From a checkpoint of a small mixture-of-experts model trained on Wikipedia: 256 SiLU neurons an expert.
Below are experts of layer 5 (counted from 0) of a mixture-of-experts language model. Rows are named router (the router's row for the expert), up (a neuron's input weights, with its number), down (a neuron's output weights, with its number) and show model dimensions 192-255. Each number is 200 + 30 x the weight over its row's rms, rounded and kept within 0 to 999.
Before each expert's rows: a language model's description of what the expert responds to; "raises" lists some tokens whose logits its average output raises strongly, later layers aside. This comes from a sample of Wikipedia text that the model never trained on.

# expert 0
Digits and media nouns
raises: "ense", "ens", "ille"
router,194,209,132,230,174,233,128,210,219,251,164,230,258,195,182,243,214,218,228,160,159,201,213,252,164,198,150,200,164,206,244,194,206,219,189,216,234,198,170,200,232,184,216,199,218,188,186,238,212,210,178,220,211,181,219,154,179,189,272,182,208,232,243,189
up24,189,186,222,179,201,195,142,210,198,201,212,227,216,199,237,202,239,234,208,215,206,251,234,208,189,236,234,241,204,199,265,231,189,169,181,190,187,204,174,220,186,149,228,196,188,208,179,196,295,238,206,251,160,111,202,222,198,199,182,194,164,162,232,143
down24,236,207,170,233,222,225,167,147,122,157,250,236,164,155,197,200,183,243,199,213,235,267,209,211,231,241,161,267,170,183,178,185,188,188,207,213,237,249,229,189,251,216,203,206,238,192,211,203,121,177,226,191,199,170,209,215,139,192,245,232,183,191,148,219
up25,152,218,168,167,216,216,137,225,194,218,223,245,166,152,182,238,232,185,204,176,212,212,254,208,142,181,202,163,181,163,237,209,260,218,213,165,206,201,175,213,229,215,193,244,224,172,198,222,188,231,221,192,225,176,203,163,194,207,192,177,240,196,195,161
down25,275,219,183,196,224,220,196,157,222,176,198,201,168,226,237,191,165,193,236,208,222,194,203,159,156,187,198,173,238,227,194,205,179,151,197,253,162,234,158,211,197,198,266,233,228,206,209,215,163,251,225,198,190,226,235,203,215,195,251,172,190,220,207,186
up26,164,189,119,215,159,207,180,210,242,261,178,236,236,169,174,259,248,205,241,168,195,248,271,234,164,193,189,161,148,224,242,194,219,223,219,200,217,180,226,203,192,179,202,177,194,206,141,206,230,236,193,190,239,190,199,177,167,169,223,159,190,220,240,200
down26,167,217,168,227,194,250,180,170,249,251,201,211,206,224,138,210,201,221,211,170,175,233,224,215,175,165,159,212,207,216,244,250,214,200,191,241,261,185,206,171,185,211,219,239,200,201,222,230,183,192,197,156,213,181,209,138,208,187,217,185,208,221,198,149
up27,260,174,202,272,169,195,147,202,210,243,176,247,201,164,208,244,193,202,201,161,175,232,211,215,167,138,218,216,132,160,188,171,163,174,228,224,224,227,196,205,198,152,171,163,214,185,173,213,196,205,212,148,202,198,147,231,207,174,189,216,237,210,206,258
down27,194,168,178,214,254,215,141,161,210,104,221,185,194,209,236,197,203,263,165,203,177,213,155,176,203,225,216,126,215,158,248,172,191,172,207,176,175,189,165,172,172,146,166,191,171,239,230,214,186,204,215,183,143,241,215,230,161,139,179,199,196,232,189,208
up28,211,157,219,220,182,203,201,162,168,223,204,169,172,248,238,195,254,216,191,182,166,177,173,231,173,226,197,245,186,254,206,238,197,215,189,266,239,227,148,231,229,225,211,236,164,139,215,252,199,253,187,182,211,201,226,170,158,227,216,194,212,197,140,138
down28,210,154,203,187,186,230,214,184,182,184,224,221,212,205,196,237,187,221,146,206,175,189,192,205,180,180,187,229,141,195,152,224,176,203,269,207,183,176,278,176,201,187,205,184,169,165,218,202,193,193,225,197,162,171,192,144,219,173,220,240,218,178,151,167
up29,181,171,189,189,189,217,179,223,224,199,203,261,208,221,187,213,202,193,221,226,240,196,234,183,199,206,163,221,177,205,193,214,155,191,268,210,218,192,182,204,119,215,277,175,183,247,227,176,203,202,194,169,209,229,174,202,185,185,163,200,159,210,162,206
down29,191,204,182,184,259,185,215,188,231,242,185,188,216,232,151,221,170,142,169,188,201,184,172,152,241,207,252,205,214,127,212,272,192,185,187,184,222,171,232,224,182,189,244,198,192,182,181,227,185,174,242,172,203,198,161,202,172,224,135,161,155,182,200,178
up30,207,228,213,155,134,225,184,169,217,199,227,208,204,186,193,222,162,257,169,179,215,156,201,206,244,123,170,242,180,241,235,177,122,203,172,168,210,200,198,184,239,124,233,233,242,239,193,240,200,251,164,194,218,205,201,163,216,203,194,204,210,177,186,226
down30,246,168,168,234,238,248,175,196,161,192,175,231,182,194,193,270,230,222,182,231,219,162,218,206,190,197,213,224,257,200,210,168,254,192,223,174,252,199,231,151,186,186,220,228,223,169,241,210,187,130,211,222,223,199,222,228,192,146,197,239,247,196,181,190
up31,245,234,191,233,223,245,191,191,225,211,221,262,220,195,184,203,214,214,180,135,219,210,184,229,216,154,176,169,197,228,214,166,188,229,244,190,243,155,184,219,202,237,156,258,243,190,209,252,302,251,232,171,244,172,149,153,224,209,222,195,211,185,220,210
down31,221,191,172,188,195,255,252,187,225,189,223,179,247,206,242,206,214,233,157,218,193,221,218,227,210,227,186,182,217,181,217,265,212,253,207,225,205,170,162,221,198,191,231,150,177,167,115,221,186,214,182,268,174,222,205,188,274,190,195,187,154,198,197,203
up32,178,138,186,177,221,285,188,156,146,245,192,221,228,183,199,177,198,186,189,165,227,222,216,163,165,208,146,211,172,150,212,222,146,190,203,156,208,225,203,157,143,193,259,189,163,197,193,179,195,193,199,245,190,195,212,193,195,181,216,214,197,186,183,225
down32,206,170,213,147,169,196,196,145,168,159,218,124,139,165,191,190,170,108,258,196,218,204,221,175,200,173,217,247,206,168,225,178,208,189,187,237,201,187,270,210,203,200,194,196,189,211,141,200,233,172,207,185,246,216,174,244,168,176,192,264,207,175,161,210
up33,199,168,215,237,206,174,200,165,214,242,159,188,204,226,180,202,149,249,158,222,229,213,210,198,196,192,169,221,188,236,230,210,173,199,235,239,211,193,193,169,209,180,235,182,207,231,199,237,220,198,231,184,152,218,206,227,214,239,206,187,198,224,180,166
down33,184,205,200,163,219,250,157,207,248,215,231,206,241,178,146,157,175,190,226,232,195,231,208,166,153,159,231,159,205,172,170,157,195,242,174,206,173,204,199,217,198,156,181,219,277,222,206,200,188,205,102,197,204,202,219,238,187,161,194,190,203,218,226,181
up34,235,187,190,260,236,196,206,175,200,193,169,176,210,208,213,218,202,180,234,221,238,227,163,219,183,164,155,167,210,161,278,209,204,219,213,212,186,217,138,166,232,191,187,214,125,157,225,193,231,173,278,206,196,210,226,178,199,213,194,198,173,227,216,217
down34,208,233,143,207,177,214,204,207,229,193,205,214,235,204,191,167,142,190,226,150,210,189,212,200,196,220,204,176,201,175,206,200,180,240,141,220,166,197,233,175,162,165,229,144,203,187,182,181,138,228,193,175,197,198,134,171,217,209,196,190,176,208,223,179
up35,184,187,199,183,246,162,194,214,191,224,187,231,185,149,168,201,174,241,208,154,171,212,192,242,183,191,198,207,199,229,295,172,231,240,192,236,222,185,213,155,218,198,175,213,180,194,152,224,163,155,224,211,231,177,195,196,170,124,211,175,163,211,182,207
down35,297,172,198,162,236,162,219,208,176,182,210,149,195,170,219,176,168,241,225,195,237,207,164,164,206,186,191,240,171,177,256,231,215,220,189,194,215,215,216,254,236,238,223,184,245,161,213,215,214,216,169,175,175,207,186,205,223,141,182,214,224,242,199,229

# expert 2
Mid-word name fragments
raises: "i", "o", "-", "er", " (", "h"
router,193,253,163,248,162,221,159,182,196,264,188,202,204,190,225,235,214,223,209,163,177,227,179,209,137,172,204,170,153,230,235,255,176,197,186,213,223,174,140,184,220,205,217,223,212,162,180,193,190,211,208,224,269,205,260,135,197,212,230,185,203,217,244,210
up24,160,146,206,184,170,180,180,213,216,205,202,181,226,174,215,191,213,230,221,193,200,163,254,255,188,252,201,237,187,150,189,222,163,204,190,225,202,198,207,211,172,229,180,205,196,216,207,184,256,199,193,236,186,132,175,192,211,203,194,197,220,193,232,174
down24,186,203,157,206,179,188,168,231,200,138,195,211,139,209,189,86,250,187,182,167,184,152,198,224,265,222,222,159,197,207,174,206,252,186,232,139,169,184,127,205,225,175,220,210,231,199,214,227,188,178,239,196,222,165,165,228,190,231,172,137,213,187,169,168
up25,214,186,182,181,208,217,166,141,202,256,202,238,165,177,191,249,201,178,212,169,206,210,169,207,157,241,196,189,201,158,219,187,202,173,193,178,251,185,167,218,208,189,161,215,257,195,177,196,208,212,222,156,158,202,231,212,223,220,179,181,223,233,222,121
down25,260,190,187,168,232,184,163,184,184,194,172,186,136,229,215,194,268,176,219,245,187,251,234,181,213,205,203,226,208,204,153,210,159,135,152,162,205,127,178,183,219,228,209,275,207,228,224,197,221,164,268,201,178,190,246,163,161,248,258,253,197,161,182,176
up26,170,178,171,230,215,218,210,185,226,177,180,209,237,217,189,224,267,222,198,159,182,199,251,188,173,189,202,205,245,199,212,180,177,210,196,248,212,228,250,176,236,219,200,149,208,187,165,153,216,193,176,152,189,153,185,177,196,192,213,207,222,234,194,210
down26,215,218,174,207,231,195,162,182,179,197,173,197,211,176,178,226,190,185,223,145,182,213,189,230,162,184,201,196,212,219,214,225,170,224,213,156,147,202,188,203,212,224,109,210,234,256,168,192,152,181,229,194,240,174,172,183,223,190,186,207,163,218,171,190
up27,184,234,206,258,170,221,181,151,187,237,202,269,209,181,203,256,208,179,176,187,200,158,194,191,161,203,179,182,187,195,176,187,141,130,235,243,227,165,185,201,207,196,231,202,194,186,228,210,187,172,233,146,201,239,181,185,169,187,189,133,224,205,174,240
down27,179,191,180,276,184,240,213,204,173,155,214,187,218,173,213,226,172,187,226,201,197,243,160,171,268,153,205,183,223,204,234,182,202,192,197,202,243,178,208,180,195,176,188,195,161,202,244,228,256,193,174,224,214,177,212,188,184,191,207,232,174,178,155,169
up28,168,191,187,196,186,216,210,117,180,228,163,253,197,170,229,191,231,242,218,207,192,221,163,210,187,206,186,186,166,227,217,196,195,214,183,235,199,198,158,191,225,164,230,202,222,142,195,206,154,200,226,111,182,221,265,208,140,217,202,179,180,165,164,190
down28,216,198,232,232,170,216,220,178,150,266,215,195,220,157,210,192,275,159,186,153,201,238,185,206,203,158,196,260,231,187,172,227,194,223,208,175,174,184,221,181,251,168,218,214,169,210,164,210,244,230,201,183,199,207,187,192,156,202,196,119,218,223,205,204
up29,165,182,189,212,245,223,120,276,232,224,205,162,217,216,192,205,236,233,247,207,186,178,241,214,182,160,193,221,133,268,255,187,151,212,224,194,261,189,211,193,162,214,206,187,193,213,165,202,214,222,215,180,174,199,166,143,142,179,203,216,202,210,214,231
down29,199,204,145,209,230,152,236,202,169,175,130,161,200,171,156,177,187,227,193,200,159,165,195,177,189,200,257,221,259,175,130,222,224,140,147,171,190,241,200,229,236,173,185,211,156,250,211,173,235,192,194,229,218,212,229,251,195,196,189,204,218,190,238,170
up30,169,184,200,170,187,228,189,248,257,192,190,184,277,211,184,197,142,235,208,200,206,165,213,177,256,171,142,182,192,198,217,216,216,197,151,143,154,140,210,213,278,120,217,229,218,219,241,198,204,297,189,194,169,206,220,205,240,204,199,149,195,183,242,190
down30,237,171,173,183,224,192,202,147,184,179,196,198,204,184,200,171,198,191,213,182,151,267,173,211,223,236,160,178,213,221,201,240,248,205,211,233,210,156,183,167,184,196,162,169,203,216,211,183,172,244,205,214,207,167,162,238,163,142,220,167,181,200,141,204
up31,235,239,185,216,190,173,206,223,201,209,134,180,184,192,206,189,244,239,168,140,207,200,179,243,204,123,157,194,214,207,189,190,236,154,221,188,225,148,165,207,190,235,208,229,177,221,179,235,181,185,273,192,250,128,157,146,200,209,282,184,214,186,233,160
down31,181,213,187,234,190,276,192,263,203,235,249,202,204,217,215,190,252,254,180,218,216,190,184,238,164,208,189,238,195,185,195,269,186,187,205,200,166,209,197,264,217,190,209,198,200,186,208,205,218,177,186,201,145,243,230,258,218,175,237,155,194,191,191,210
up32,217,186,182,210,155,228,234,201,255,205,183,250,207,207,212,213,148,238,205,185,256,205,224,169,174,183,198,162,227,202,244,234,204,151,186,193,209,186,206,242,197,241,213,193,231,129,180,201,243,183,178,207,263,193,160,192,206,224,207,198,172,257,223,174
down32,253,255,215,215,188,188,184,250,256,189,251,188,212,225,204,191,273,199,196,200,155,162,169,189,153,189,232,197,189,196,153,203,196,224,178,235,192,223,253,215,142,194,193,221,275,205,190,135,275,164,185,233,170,182,229,205,198,234,195,271,212,217,203,200
up33,183,191,201,260,175,197,193,167,210,257,187,159,180,180,135,205,169,152,198,212,223,198,165,227,193,193,142,221,143,208,269,236,200,183,225,190,203,165,173,215,262,165,204,236,159,250,198,219,185,239,254,218,184,255,219,160,260,232,231,166,214,226,251,135
down33,188,215,175,148,194,246,175,238,206,200,211,156,214,198,206,191,226,209,167,132,221,167,208,221,220,179,194,213,264,189,194,189,244,193,144,244,157,165,298,205,264,162,236,194,291,192,142,209,219,256,220,198,204,195,265,174,210,146,173,177,207,197,201,168
up34,237,176,195,267,191,187,198,164,215,163,191,234,230,241,175,228,195,246,237,195,211,166,133,146,150,196,186,232,200,230,230,199,206,189,195,229,205,240,164,154,219,181,137,206,186,198,196,197,212,157,248,211,224,218,280,206,192,180,183,202,192,239,200,178
down34,220,174,195,220,149,271,212,169,146,271,217,182,192,179,219,253,201,161,193,184,191,224,202,239,200,215,226,207,202,176,214,213,187,206,177,128,194,179,224,186,190,127,217,154,258,208,154,193,203,277,173,189,217,211,136,178,215,143,139,184,159,201,231,200
up35,227,230,185,154,202,207,186,198,225,224,167,208,220,227,164,154,176,232,227,167,182,263,247,215,180,193,203,239,236,287,216,140,230,171,185,229,226,199,246,119,210,202,219,259,147,215,214,215,194,172,234,247,231,157,243,178,218,204,190,219,227,222,236,172
down35,218,238,223,204,258,177,222,215,204,187,246,149,126,163,215,177,212,201,215,199,220,181,193,110,183,216,230,203,169,201,191,194,202,172,218,205,203,234,174,176,215,229,204,266,166,182,223,222,159,207,191,219,221,208,202,243,208,182,232,218,202,225,144,251

# expert 4
Word-internal pieces, misc
raises: "s", " (", "n", ",", "i", "le"
router,203,213,173,245,138,262,143,192,173,235,170,205,256,184,201,250,271,216,222,170,200,237,220,226,181,175,190,217,144,237,233,201,177,216,220,244,243,173,194,241,193,209,260,210,218,209,153,214,210,179,188,208,216,178,230,158,173,150,242,170,236,225,225,172
up24,199,197,198,222,184,195,144,207,184,210,209,204,206,208,219,221,202,205,160,169,124,226,210,239,168,197,231,200,191,182,207,212,197,175,183,201,217,210,125,248,175,198,164,184,167,236,144,178,226,177,168,214,205,201,204,186,204,167,215,196,193,178,193,145
down24,227,225,162,242,197,247,203,182,186,149,239,212,225,173,197,205,175,172,194,189,225,213,241,129,225,156,150,185,181,200,224,204,163,206,191,245,181,256,210,257,245,206,188,217,213,182,211,168,233,204,200,209,193,165,240,254,202,208,207,204,231,223,185,204
up25,224,192,156,133,239,220,137,176,206,198,191,199,197,195,163,247,198,230,181,151,189,210,208,157,193,228,222,121,186,216,222,210,254,198,216,200,207,249,186,188,221,286,199,235,265,216,222,192,245,145,186,183,195,152,201,212,199,192,219,175,188,180,248,150
down25,205,239,185,139,224,206,135,221,170,203,172,134,223,240,224,202,238,226,205,166,197,222,197,191,232,212,197,218,223,219,199,182,221,190,179,247,208,163,183,206,204,146,161,177,219,216,176,176,221,214,158,185,193,209,216,188,199,195,171,150,191,171,139,184
up26,211,204,209,246,206,202,207,276,219,186,172,242,193,172,217,224,226,250,202,205,207,213,208,194,208,161,215,216,171,223,214,205,213,199,220,206,194,264,263,255,242,227,237,135,179,156,150,186,180,192,205,207,226,203,207,192,136,137,231,198,209,204,209,173
down26,142,222,164,208,238,209,208,227,213,187,182,186,147,257,157,206,178,188,173,206,253,237,272,162,213,173,210,234,223,203,164,195,213,143,221,144,204,186,161,147,235,164,233,224,202,198,218,169,208,248,235,199,165,198,174,215,212,207,168,218,199,241,178,201
up27,244,180,176,250,205,185,151,197,212,243,167,228,198,166,261,250,207,197,227,191,175,199,189,253,182,206,196,219,98,181,154,177,195,171,189,286,260,181,222,188,168,202,214,166,202,127,153,221,206,170,175,212,209,218,210,225,189,191,193,192,228,213,213,277
down27,221,198,148,230,270,228,216,184,236,169,220,217,187,154,162,221,164,241,202,209,181,224,171,244,232,198,204,196,227,170,210,179,157,176,186,203,220,201,216,206,180,177,127,153,217,224,164,193,176,200,216,283,176,178,167,226,232,187,245,198,183,211,277,195
up28,171,166,194,227,201,153,197,146,188,202,183,215,197,178,192,186,222,213,248,152,172,218,226,177,185,201,177,226,121,250,254,250,202,238,255,202,168,186,167,216,228,173,196,222,173,222,225,198,203,172,189,178,212,214,165,213,168,211,187,205,147,234,176,192
down28,182,174,175,203,223,242,127,206,209,167,150,189,177,165,147,121,207,167,223,168,223,175,173,155,145,155,212,258,204,205,201,210,227,200,192,174,189,195,217,197,178,189,201,219,206,255,197,207,274,234,178,218,224,145,256,151,287,220,214,187,154,182,223,184
up29,192,222,204,239,225,252,169,251,191,194,235,249,212,167,181,168,168,276,205,255,218,254,210,203,178,166,165,197,172,216,214,170,140,211,207,230,207,190,203,161,173,197,242,201,184,207,197,203,233,207,242,188,175,199,162,206,140,107,207,177,147,163,158,130
down29,196,186,201,225,190,161,166,222,202,204,174,206,167,222,186,220,201,228,169,196,158,221,248,243,182,280,213,220,173,180,190,208,241,250,179,208,186,211,210,197,228,208,205,188,214,287,241,232,215,171,206,199,165,180,171,219,226,120,191,180,200,194,219,204
up30,203,202,195,213,134,203,167,217,251,187,177,263,208,158,126,199,189,186,170,157,214,188,232,192,269,146,162,213,210,252,236,203,187,224,117,162,160,179,206,173,221,178,227,189,229,225,146,175,190,241,213,231,156,151,219,156,219,168,209,224,233,203,279,244
down30,188,204,184,212,228,243,220,227,202,184,187,208,222,204,162,189,186,160,160,203,220,91,205,252,173,214,216,153,193,234,221,269,182,225,218,225,211,180,241,204,158,265,233,183,152,230,187,201,184,142,186,250,179,187,249,265,153,131,163,235,193,166,196,228
up31,247,183,199,292,195,241,202,235,198,256,191,177,195,150,226,202,244,243,220,169,190,244,183,230,172,142,149,215,209,218,178,185,223,176,235,237,235,174,182,215,213,227,203,240,228,163,203,219,224,205,229,195,291,171,155,161,199,167,228,243,225,203,233,212
down31,234,207,230,200,157,233,282,191,195,181,229,201,195,154,222,209,225,240,148,196,233,217,183,219,181,168,158,198,227,205,267,232,154,180,202,236,198,169,221,165,223,233,196,189,203,237,178,240,213,199,172,210,210,226,207,188,235,189,245,238,133,249,170,261
up32,202,222,219,238,179,309,205,266,191,225,183,178,180,142,194,174,190,230,154,202,183,239,239,226,175,170,207,187,194,202,207,256,190,144,217,224,146,224,153,202,215,196,221,177,186,203,141,227,217,207,256,230,177,253,220,248,142,186,229,204,192,221,247,242
down32,219,176,143,189,225,215,208,199,216,224,214,169,173,175,158,156,272,239,154,205,239,244,221,182,197,201,156,175,201,213,180,168,164,155,184,208,195,229,236,244,218,262,180,191,169,261,253,216,223,147,216,166,196,214,198,167,160,252,261,174,176,226,205,204
up33,183,229,190,264,231,163,150,152,184,207,168,205,134,175,149,190,209,193,164,195,204,226,168,227,223,191,130,222,130,207,229,276,164,189,179,232,229,182,128,194,211,224,225,215,170,216,158,275,180,171,230,229,159,242,210,165,234,195,224,152,157,210,162,195
down33,182,227,215,173,153,249,181,163,209,163,182,219,176,229,193,134,200,215,255,168,201,206,211,180,215,157,216,175,242,199,242,183,183,215,193,139,155,225,235,213,228,245,203,209,245,165,201,166,188,147,185,197,199,191,195,217,225,156,164,190,215,183,255,207
up34,175,199,193,240,208,194,163,186,177,217,199,199,218,224,215,199,204,246,222,217,228,242,203,206,135,217,179,201,243,182,241,239,201,227,210,274,187,281,214,182,215,210,138,194,199,181,216,242,267,153,219,254,210,218,231,222,250,168,183,231,193,213,171,166
down34,215,304,202,172,185,178,201,191,205,200,221,222,191,170,216,150,136,212,196,167,206,255,230,183,202,174,284,206,227,143,240,209,186,152,181,177,250,137,205,191,164,185,168,248,202,208,159,166,180,182,190,198,239,187,122,236,172,189,240,216,215,182,232,208
up35,232,197,173,206,245,213,178,178,124,187,181,206,243,157,205,180,175,223,199,194,126,192,206,180,203,221,202,272,178,215,188,197,222,179,163,223,185,221,235,191,205,222,150,178,179,223,204,181,255,193,229,202,237,211,209,166,236,169,194,177,170,266,193,228
down35,239,176,246,287,257,209,253,261,175,254,158,214,244,188,193,238,165,170,181,211,204,266,172,237,226,202,179,184,161,146,248,198,197,196,204,240,181,216,187,187,211,183,202,221,175,212,202,196,212,252,227,196,204,283,222,206,227,222,233,231,188,247,213,231

# expert 15
Short mid-word fragments
raises: ",", " and", "/", " (", "\n"
router,169,173,161,203,212,173,180,239,235,229,201,216,235,185,217,248,178,251,234,168,168,233,238,250,185,202,161,204,196,212,243,221,202,204,190,208,223,180,196,174,241,146,231,200,205,179,162,213,223,227,206,233,242,187,217,166,149,167,233,253,157,236,179,181
up24,176,167,210,231,172,218,189,169,197,211,240,190,195,184,203,198,243,184,216,196,227,233,224,219,196,232,237,230,230,189,191,258,167,163,166,202,181,215,178,186,181,213,209,184,207,180,183,192,279,182,173,220,209,150,187,180,194,210,144,221,194,160,249,158
down24,204,227,201,205,220,222,163,188,137,129,229,217,177,212,194,181,216,214,125,141,185,157,210,200,187,237,228,210,193,164,166,215,180,263,184,190,197,180,211,207,192,193,183,270,202,223,201,171,210,225,177,212,234,209,215,195,210,238,184,173,222,184,188,226
up25,178,253,182,193,172,251,170,202,205,202,206,249,192,190,162,233,185,194,215,193,210,261,217,203,124,231,221,183,201,189,186,207,217,213,251,212,239,173,229,252,210,258,202,205,232,194,210,216,201,191,184,177,226,179,183,191,209,183,185,166,179,254,217,184
down25,235,217,160,149,164,221,206,219,176,161,182,176,222,215,194,175,193,249,167,153,206,268,157,226,195,181,185,254,197,235,153,200,258,215,184,231,249,192,174,196,178,213,226,173,228,232,288,154,179,251,148,179,215,252,234,178,236,134,156,201,169,171,173,141
up26,171,218,166,213,217,246,233,192,165,200,145,210,184,228,186,240,228,191,183,208,237,186,230,188,200,186,224,204,230,198,209,204,190,146,216,226,185,211,215,215,184,199,203,189,217,218,177,154,210,177,222,174,209,166,199,151,174,203,188,209,262,195,227,201
down26,176,209,188,153,211,208,172,193,233,196,170,181,215,165,185,148,176,235,215,184,182,249,179,194,210,219,181,240,226,210,171,203,191,226,181,260,210,199,220,194,209,197,195,206,194,160,236,128,176,199,204,178,189,243,212,205,195,210,188,227,215,205,168,193
up27,192,188,169,282,133,207,107,184,236,232,195,224,213,188,208,212,214,232,223,203,216,209,198,204,169,210,223,220,152,186,154,203,198,187,187,237,207,188,225,143,193,233,200,209,199,161,237,199,208,230,178,142,194,134,199,208,231,168,197,171,193,241,213,192
down27,170,211,193,228,201,204,261,201,165,210,214,219,227,219,181,212,227,152,194,176,245,190,176,198,208,135,220,121,257,191,248,141,179,138,244,210,212,202,166,189,206,158,199,181,201,236,215,230,221,205,183,263,169,245,187,205,199,242,205,155,207,240,211,211
up28,145,157,197,255,150,186,210,247,174,248,196,207,190,262,191,169,217,249,226,159,167,187,231,212,178,254,183,174,196,246,165,237,165,186,261,216,175,158,172,207,232,163,199,225,214,212,170,194,174,230,191,162,225,212,239,204,172,220,189,197,183,184,158,168
down28,226,234,224,234,212,228,179,267,233,183,190,224,239,231,199,200,244,251,213,205,149,228,179,131,203,102,220,201,208,251,234,250,174,211,231,253,174,181,241,204,238,199,179,203,161,229,199,230,190,199,233,198,199,173,189,220,187,193,171,251,217,219,242,234
up29,183,185,123,185,236,247,210,260,221,171,208,250,261,210,197,238,222,174,187,227,250,160,263,227,202,221,141,194,152,234,246,136,163,221,199,190,256,245,209,197,127,187,237,231,174,225,195,197,216,188,167,205,203,183,205,188,155,207,204,202,214,199,178,185
down29,214,226,209,205,180,209,204,154,165,207,166,171,189,204,193,162,114,198,170,179,214,255,140,205,177,187,286,224,198,172,198,165,217,187,184,146,214,176,169,180,264,190,277,172,233,191,182,216,197,178,244,222,199,223,207,204,210,199,206,168,226,184,182,203
up30,169,185,213,230,121,194,219,221,200,218,177,230,262,197,208,243,200,200,198,177,221,205,237,188,233,164,209,249,206,228,172,269,132,155,147,200,181,219,177,147,222,201,202,219,201,222,202,171,210,247,201,195,177,199,167,162,238,201,243,182,180,210,191,231
down30,177,235,247,169,232,179,203,191,231,238,162,203,141,208,209,198,251,177,202,209,218,193,183,206,190,243,251,235,194,191,189,186,195,178,186,208,215,137,205,246,212,167,198,163,192,197,227,226,185,150,251,183,180,186,214,225,224,211,221,207,191,209,205,145
up31,213,224,197,211,177,213,210,185,203,210,173,231,197,188,151,213,204,266,180,184,203,204,183,255,197,158,198,189,216,213,185,193,196,184,219,198,232,200,182,183,217,222,185,232,215,230,190,201,177,274,249,203,300,152,159,145,222,194,273,211,198,191,224,193
down31,162,214,211,228,202,243,195,210,182,185,199,222,177,206,185,190,234,182,186,250,236,186,184,224,209,186,196,178,155,148,172,167,183,193,210,220,234,244,193,236,220,191,237,206,182,188,196,189,201,219,134,166,198,213,169,243,225,202,216,275,196,237,194,212
up32,216,141,195,223,218,205,234,283,199,196,147,216,191,209,194,211,180,174,181,226,193,216,241,165,163,179,193,185,206,186,160,221,200,168,177,211,235,121,227,148,165,218,242,180,180,195,235,204,246,204,188,243,202,173,253,197,196,181,215,249,189,189,165,192
down32,214,170,193,179,153,160,256,231,195,236,260,191,170,255,200,193,222,247,196,218,200,96,157,209,281,160,194,259,192,217,173,207,190,208,216,246,210,230,223,175,208,191,204,194,207,199,225,188,188,164,221,198,172,230,230,205,198,158,185,232,171,191,186,206
up33,138,226,203,219,214,148,156,170,181,241,166,183,197,229,193,192,151,225,176,215,222,207,198,208,202,209,182,224,184,222,238,226,201,181,186,203,211,155,125,165,197,152,202,150,188,199,177,245,213,224,231,194,167,226,247,234,215,232,210,134,219,225,181,161
down33,185,192,163,156,251,241,253,235,164,193,163,167,187,209,222,180,253,168,263,193,207,207,152,147,230,207,212,153,241,190,201,190,216,231,193,183,140,219,252,240,195,166,203,193,274,203,173,181,207,185,217,198,183,172,177,254,157,133,213,166,230,197,212,131
up34,236,184,174,209,246,190,178,169,210,193,190,178,201,216,231,167,211,256,201,183,180,224,202,213,149,200,224,229,246,225,271,223,214,230,205,251,220,223,192,161,202,265,174,219,153,214,252,200,221,157,223,260,177,230,233,187,218,186,227,208,215,214,184,223
down34,231,224,215,211,187,208,180,223,235,175,183,275,185,191,201,204,201,174,256,181,204,213,207,190,176,159,200,169,181,214,193,148,189,173,151,144,202,181,192,159,170,207,257,182,210,186,185,243,172,224,230,188,152,222,165,213,240,185,234,230,160,171,239,230
up35,182,210,187,187,212,211,197,274,186,166,148,199,169,192,195,193,243,207,217,210,198,245,222,193,200,117,213,222,248,244,233,188,270,161,225,270,179,215,194,132,220,192,174,221,182,196,200,173,200,166,184,247,221,147,176,144,194,200,226,195,188,233,215,229
down35,183,194,212,191,304,249,188,151,237,149,139,212,227,179,211,213,199,191,210,188,212,155,202,187,206,198,230,126,131,170,181,208,206,247,197,197,200,223,233,203,204,251,236,242,243,184,165,195,215,197,147,170,130,256,141,196,224,230,200,240,209,262,204,162